From a checkpoint of a small mixture-of-experts model trained on Wikipedia: vocabulary 8192, 42.7M parameters.
Below are experts of layer 5 (counted from 0) of a mixture-of-experts language model. Rows are named router (the router's row for the expert), up (a neuron's input weights, with its number) and show model dimensions 128-191. Each number is 500 + 50 x the weight over its row's rms, rounded and kept within 0 to 999. Numbers have three digits each.
Before each expert's rows: "mostly gets" lists some tokens that are sent to it at least half of the time. This comes from a sample of Wikipedia text that the model never trained on.

# expert 4
mostly gets: ".", "/", "–", " .", " /", "!"
router:505539582459499435579560431530544488484567482490445508555435536462446504495473434493521615472491548637507464469566445525441535544473513481467526561454453508525529467542462475421526482527462404
up0:457504455469601430610513566495509516581498558536506466554502620548571496458498580458556491543519444360496590489479495524574535508540518470470492454503453468554498499521511498420572542525494409
up1:584458445489484491521510533552553505495503464527530465489466604489565462528506547505444495532590521524548467518500417456566523592577570500447466459435538556495513522517520494430588570588484420
up2:457491531486598454467508408491482453553513468502521469529483520483498594456465379405460346531478480562531392532547487527518481427562517449531451531438532513486534527499457551563503525479501467
up3:434452625504502396538531466527580563536472558508458503542479444555454522554486586558457454520546466546588493476530490555553475470416547510516558563428471441495529510513511467493537513513456550
up4:480483491461523526540518507490541525529495444480496534486526542480525518540477473498511593460470511476393468561493542506545453562575565484485514603422404559456525566511498561521572513448494485
up5:594504477484440482538509473475509495516495459479518525400499578425506507436484478481546553505506544499455475483532586400440532533505489535481556440550484538508491531479512458445561572506496413
up6:272537612455429463496526471604431528542516516480462549470431434466538596459520501465525480566507441548493521527548475592465498569485530460468585493476557427493504511504467562475464558461532493
up7:562453470435574469602558499578545555530535519480477496523497557438604528500412472405510458453509586421511491518557510640486563587541524465476405474384427482472522548495503417588555558484463519
up8:561510479524603487479515419421520546536513448498489455477466565556554456452509489536445530542509452524493475533537584452582538487502496545484445453424514478604524490465484563447582510514472474
up9:417509487462505462514495535503558493569547432472493495455471521518391540471463425549540441440393419480474595512408423467568547466465441461491550455496557464491548542503451534633437471533453521
up10:395432590468562438489550541475477523490482531501504438512478547436429505508496458520526515530453527381440516436424403558518524557470523365450546594489453494459523608523450449450481445526449507
up11:639407475485593523493497384468527518600492472460483518459535513448490538392454533508515512505503434494437552546616622378533533501536423550474499489477479463534505545498487494555464575536491481
up12:481442521471563502526555433532554543614557477427440493520541521480499622336460463424486395551550424490514430499576543524575520477546447506530476541401498513405550568427498542547419579518479476
up13:458456597506510504508502540428566536525542565466502457501501504482525492473489454490557521506350565539446473546593540430424492507464507540485454489421533517510497504529497520529462577433492496
up14:489480500458395469454520377557553453515492532419453467480465462419570577498469417465533536566470537603498474530486563488539532465468398548507573590502517605512503616478483507475545503534500480
up15:575473488511541484487494541528465570579518530502538444496455530539649476561450505464434440558480420562488559503469396523588544470480483482479402493472482421586526546497496527427461423553452438
up16:579547486497491495524481529517505448434507536538507508590467460565442530527454462555526499478556492441485435489599530467489530487498456500496551546554484479486477456549504543476388537518493519
up17:389468539459452491568580395544494521568543393453431559467528614428547574464448499429510516504504588592554472477527555547460501504538453483469513535407411557441520428505464442537491535521455462
up18:526430472445506461511491525633499515528512417492445495545531534443434579502415424576478599552545603473488554491518532514485582527464326457466586487504486548541544481509429430469569554497445409
up19:613507476485413457514543384499568552476494412501464489500461427433461536508448449419449595533467556477565536509522576565476518539509567518470454537437498545477487453484479529479538465458484496
up20:637530499496329449567558467517428545511496527536482500521493435495497419529478501500483500413553544403572586509588569474450573448510503483495493500575417568463507465499484467399518487496463508
up21:361558407485469504499492517543504488481526520500513595428503539446529534454480421490496548464362624538501429541540469525477534436491518566511511543537512479524473515506483516505411500470493468
up22:475465485485599520485504506504485488434534522548519542485549503497434463453553427498478517581508382515568450476487625484423471501564532496519558452513525565547506386488535469487586561479457458
up23:649454516515540503493495467413555539531486503474498512473508729491486395556492535492477521507467526516451494525547654446497554516465397509468546471562504524551511525467483548437509563515469465
up24:527435514485474458504492480573438532533532504577498451458490470480587509504432435499560458572564538472527665443497516431505506476416505537465429431497495529588503558553446531431608530543506450
up25:489582495522562477546551405519570551528522491515530459499438546532481400481523450558414588395465450463496443541504518446410541464477510583506417525582416419512502458505521420490499438504521545
up26:518537474427560494554525547598478520523555466447471488527487523461378550437497411453554603423499476493423447413547561530412525562534609496453528437477461463484535559516473457487463589537501404
up27:594525556447445507597538494532468530405495512455410489558446392435463499542492552454603487432565505455503575456561502591464539565455427465435552449518426606497501531508469439473467531550490510
up28:552444556520527458492524365504504551615491486460501533483493560506454444453509449533508484475427527448480464499438543502490465512500582444525488420486532465543491509470514522515610543501476535
up29:437488581476472515511498510486488483508524510498480511538485402459534507432522503421536524491459627566490528474562500507412488593489509502432506489460468570449493515573478445505427518482503500
up30:501415419503420509443543454543566478435453500445464466513512556452533588448460526485521443508463459570558500457473459471477514544476562441513542538405552631479480538467534484502606517492496470
up31:500406542495499517487548563468514501532482474476492512558453628475578494481508480506579435535364497580464507414594429456469492497419534460451658484576532485504504500484479499536465485553493427

# expert 12
mostly gets: "ez", "j", "lin", "iel", " Lem", "mel"
router:469545555412541413582579475456542519524558472446449494542451561411499552471434452464525560451433489578496492478508481578528574644491460386433426554447423509439553503537390444475446422543460457
up0:512510440429627487587537491494527546611523529439460469457447644471472474454468552413530532585535537609534502520538443543423507453528425551429563551413464521494514519499497436605551491559472429
up1:509468528485495486558548477506543578573520519455464417504475436463501421557449541462462566508527489567575560462504597514493557548520458461492496389555474454508583502525459504417501582545418464
up2:470472524396498548511510460556553527511496431434479471484488479413491509463410360421506509501563536520590486552532560493543572567552551493495604475403476415455554467517482361507461568564502448
up3:456469528499491484544522520497597542500547396465525439511482496479524428461419423528479430531519552433564494535432471538518575523581426559479539460490550454474511405506458513522575485492510510
up4:398487510496585501544535566554544500506545533485468552439468492509471395366456528436441433447498497590534443498537507496514512637581534450498465481528486535515490454537486544524449543566516489
up5:576522585463529494548500537559550561571539484511486457508596487486497441444447411447492446443545473591491538553549485498556586430566493564551551531453465425463528460514439429594570518533461474
up6:394468516422466462520560504487489534533526454433466495489509517493491502480428373469474501491573455455550553535514489480512557565555536492524548398421535625470580520455425537527566560547471506
up7:421506540450603430585551467498496563440578393504451474492476478493492395469440560535584500465438501606539493472531472525533512579509410486463554528454448480446595497499430490558499518599451453
up8:475468458398509483563582444520544538506516452483434489594448592482574431533373524478472408495533509495524505491537508465487561497528544548435528584417435446470532455483462541465501505594445512
up9:455500452429484530534510476463528496528552454501446509584488538444509500347447536484497472519450523458525518541515468641531546542623479535478545450469510437428536457514455463470483584595478439
up10:412454510588545518510527431558511600552541416460466522448509505487567480445492439459461457502531462519584542485483517478479469509465511538499520304528504542481500417505543463480465575538470516
up11:456537549479463508566485463470532441509538505394500519570519428480512498593514570538534496417683476475522488506575521495556517591569431465475436584551498468383555494520482542519473618467485433
up12:496463583471492517600550415508529509448562464409471538486428466498453559477510521493465460423555500494547537514573515469476502450483450504447575452517423546479548474533459491514548547605453446
up13:535429505359525484550522431529544580450567428428452512513477504396513490465461539435495430467576550535509510484550558550508538620550428489484552546428479472482580514479454457596551508588491500
up14:471435486495528472479533524615507517619545476473486483440544562427561451407476348575468480441473458532573505505513517471572537445580465508503534423563458441462545511497526498350518543536415532
up15:452465540429519415517526455702511438520543408508465481464473548439486504444491435478467557563483464531535566477478478453511543516457519470460558489486399527457551514447480516553474549501456554
up16:547413604434416519516525531471585611470440545437518514566528507406500508471530504498486498505573470593505498533561546552518507510563547501468420544541471430458556458463479429371431516560547516
up17:485519568478469498589502467564507535526559604526457421612513527397611502591497525455534424442514548495475511495559442515540533470430493511479485372504430532470521449478520451580519537492465550
up18:462471586436505462570574462482536509497579489435469512560487502465386451461448477506583442509551556615547473524540437570511517540475494475445594493447459478464554436563396479507496522512525472
up19:494529491444503437548541410523502541494505462491508463503435455456437426389567478474508511469541504503589506500549531535479556561537593481468528485552474527457518474505502501590571530551442560
up20:504494592458496518551550473567595591450539394461482472552497541452423547429437461480484432383515418594597479541457470558585562514588475504470584491502484469436545495479451523611596514470517505
up21:536498560488467429541550438487504575554551441493453479500453502413495443485420548488506527431416418535493546465523414439443537557499550483376433450451498493464507497467457494641553457480446477
up22:538464526443503485563542526469481498520535502434441476541489490458457470463455528417523473514472449521562517514584462514635508587552432451436573552439550519447563531499457484633466570543486459
up23:592468493464467542523541459512583497574586526419484500470543543429427449377424464437471447511526459478557499479462426440526605512531449491486458453472506610462537537510441461459486525518417577
up24:450431485444553464568545454487425571585538537535459439630457565443537396392453459475425457459464563549568439538491524565517530483553468506422502470426446450413509497436444510499455477576534462
up25:500576548399434494603561500478479597507499600496431485427393497380563518546458493451577557544467546475555492477557638612469544502428555460396482462502370565498500444521451508436470508504522514
up26:485442495463514450554499392624568561445555459500460502425483467522508485493479456441519390471552466431542506499575466456515540543522430470436510450452424589509587400476460517551549482508486471
up27:598472526428579478531532498574552557570530530376493454516512528439573501516452544422474566512587584459466476501551524493538558578526425419477447557423416520454497494440486524442512597498471497
up28:549465534454472417564573426560552596439545478440442482496512498430486518478479471467534498484505436550478457500574436520435534498514437462478598553488474495386538436570464406483537593529482452
up29:542448551435553513565522522550577506554515459449458451584527441467580376552398550516477473476581494464510480519540483443580610514528494460479543481423515424490556430443429519440452508468498476
up30:422477514434447485547537578648597505527566535465503501533483482434481486394497493504493550416444558516545526503449527506522576556517525388477556441457549508489525487513457391368530494585462446
up31:522485464435484429510522434522475489500499463467465462501467519438383569481483465506528453517386490572526544492498465481480569503513483407468520493441467473550552446554423496565523569540466501

# expert 61
mostly gets: "ford", "berg", "ić", "burg", "mond", "bert"
router:439516503473520410554605424410541532540571469439454503524461579469505457457418442449427578461392437441510468545566456570516553562500502527474420574485457514460545431543444453484526421571481406
up0:595425574519392502535525425617490497491528458391465535464523489505490505496545471576510369525497492541526458523528415491467531439495497524485599518493458480521523571507469427648576484483462587
up1:473510458517504477511512452393507537460599354454543483487539429557503419574479459509514537490536440525642490516545455506543510600495526550501521428401510580485501438446507485425440536524506509
up2:478508501490486498556476486516512516636514502506471537460476382554384524366458536452504333543484629453500558545490475507501507558467527521506510484403505469508541518542471462376436528458510455
up3:507505442482532439511521493504522472428516531421506484534462503474498506396595495561526588431523555499526504476509619480490489463488494488482536529482532496418471449541526451421485497479494460
up4:493473531485502503510543454484507538481502475426483466492481505490552406457436518463574658497451482520398441503439499511507505519487453542526501467495457550510450512443497510551554548425516507
up5:461503507480567506516535514460469558511483402480486482475544591483548511491482534461446540504541475504507522498507417547550492585495475531495467527432443527468505490531512400394495487588511455
up6:569471485455510523549502511617473544462531537488477499402481527344454543350510502476549439456583532426543525462608581541518491584523508487471562523453419651461490456561482389457436620540506425
up7:488471515538542579545509490466470496459549482536555478457535403520502455422530466437520426612467485512528545522499481561513477485574507530504478459421533474552474504481509478427619424486484444
up8:528457541503481534509512401653481514581449481494514470468543467469548417464507458512521489509562536566513475531548352513532487425500527530497539483450487441449487522550495496439524654500476449
up9:605537532465476450566576511475583500474494453411482493405507595500493528465450460522544459474524419500577449517507394549434478423584494539476516497430490591538563466475485452439564511514488586
up10:450424465471503491491506615586511411516471520489443537526461502443353557427517473453514437447459493515397597461431512500490549571494555476476556496450529523479471539521474462583551483431460624
up11:454440495532470501480535402588511536558458459513491526418513499457512478499492397463498478410432465537485576505525442478459519532503520482526617536504491481457471488518484580566577419547449613
up12:593436467469488494513484418547532448611453443424497531509550443494546469457463487580569414517634456425535532500521511514460493507460492538483497472494453458473493416444529576534552560590524409
up13:572491501469451508504482470515488582531537531574489480555551533414483479458434619495491363458575541516534424479639574526577470497452424512517521527495499491446492574508499391575484579613491486
up14:448507485489605477512467484501407518502440538497462497473451497505416407605486483408605534502511498555547539473501392520428472546439454488473568565522504475510493498497485345584548586536456461
up15:537436474455485532512474399456586518486535463454482484398442503405549410530504451432511439456537513450517523473599535525471528596532453438444501437461514642508532496536496469443557574505459511
up16:473529492454417462545494497511524494425542430541459568567472448531499533565468558347522507486527588526495503514477472546504499542552519435498622451438488598452512528526439436527486637482492438
up17:472476491447495535566506570504603504603527493494490513562488597473560523435335524533502444490493555552492511455455441557534478561488461551449523443448485510455531434500498399449520584546504507
up18:548480496496522537546506406435490475491463589544525474571472521446552490515514527450542551445458514406515532473500555537551511444521530547462474412556391574479464538517556505488500547499487549
up19:438463541489535518527549451472565481545474476437501440416485478498462420504536415499529448535541487502457473515511487490420517543477498498468500599477415443466466409515482542468650467523502505
up20:538472492553494475492609442525552557602601501459504507614538575522538432476441412425440402456397401432624456525557447526507505500499444577518468422441478439425459485476521469435411440546481504
up21:497604484485519431501482534421474508551521523553485469593493550547495529393399483502448516427462498511514529488462441588491531552479388465514469551501482558458463617508507453522508418555469528
up22:425477472504512526484481364532489521452497539590502486417518496440460437379549584394473478573518479493499519498593607520457485423499484516487524620612466623448503487515495444496503502487504527
up23:537469498489559478515562460513475503555580516469475492547460525498409576469525587511523454505552442484619505531566561428497553510547512498472508481421542538484558556547526437524541618542482462
up24:445479497541516440462523505441509472471504462381537493509523433480506464466550418532491499468457440579576366554482532474482450492540465531508527473471490583555479531509511479507593453505507491
up25:426531453527395468476509379441526482576534494528478541505509486526507494523464480469497475485493514475530456520499406480466500551468523451505437543450471432475528410491515552514454405574510416
up26:498456492496648415488532435459493462507580485500503525503517520534480512528515517514458577453372422454382492524486474432615578547477455514495458575575496426508494494558508593496497478480512445
up27:514449567519556476526495483550536567512444450534498544528542430491545549514506480513539468569440608421485636508517445421506495414528464558541466600569486505570546516515511437340575535460525488
up28:604415540483470506504431480452543499432582394517445478468484522483510454511513472519488498580549433402612602495450490568468528412518549517505528403543547466544519421522457544504550608478472539
up29:583503387505503518540490443570551458475523488438500442522454510485540462534445580508458521453427528353452527510433522510501512471487563553527474464527425615521511353486509548472537490509487377
up30:408541593441509503555494593496507555564459519430447447450460496468522525480562459470479506492450396530570536452566482436441482574489422473470518535436459497510472441543475413496575449439471572
up31:573494483495404498509526560545655573574563525550471455534514459520474525632494514545456546521487464405548503463400492530482545553575484518509442419498490465502501410472500489495467522444502396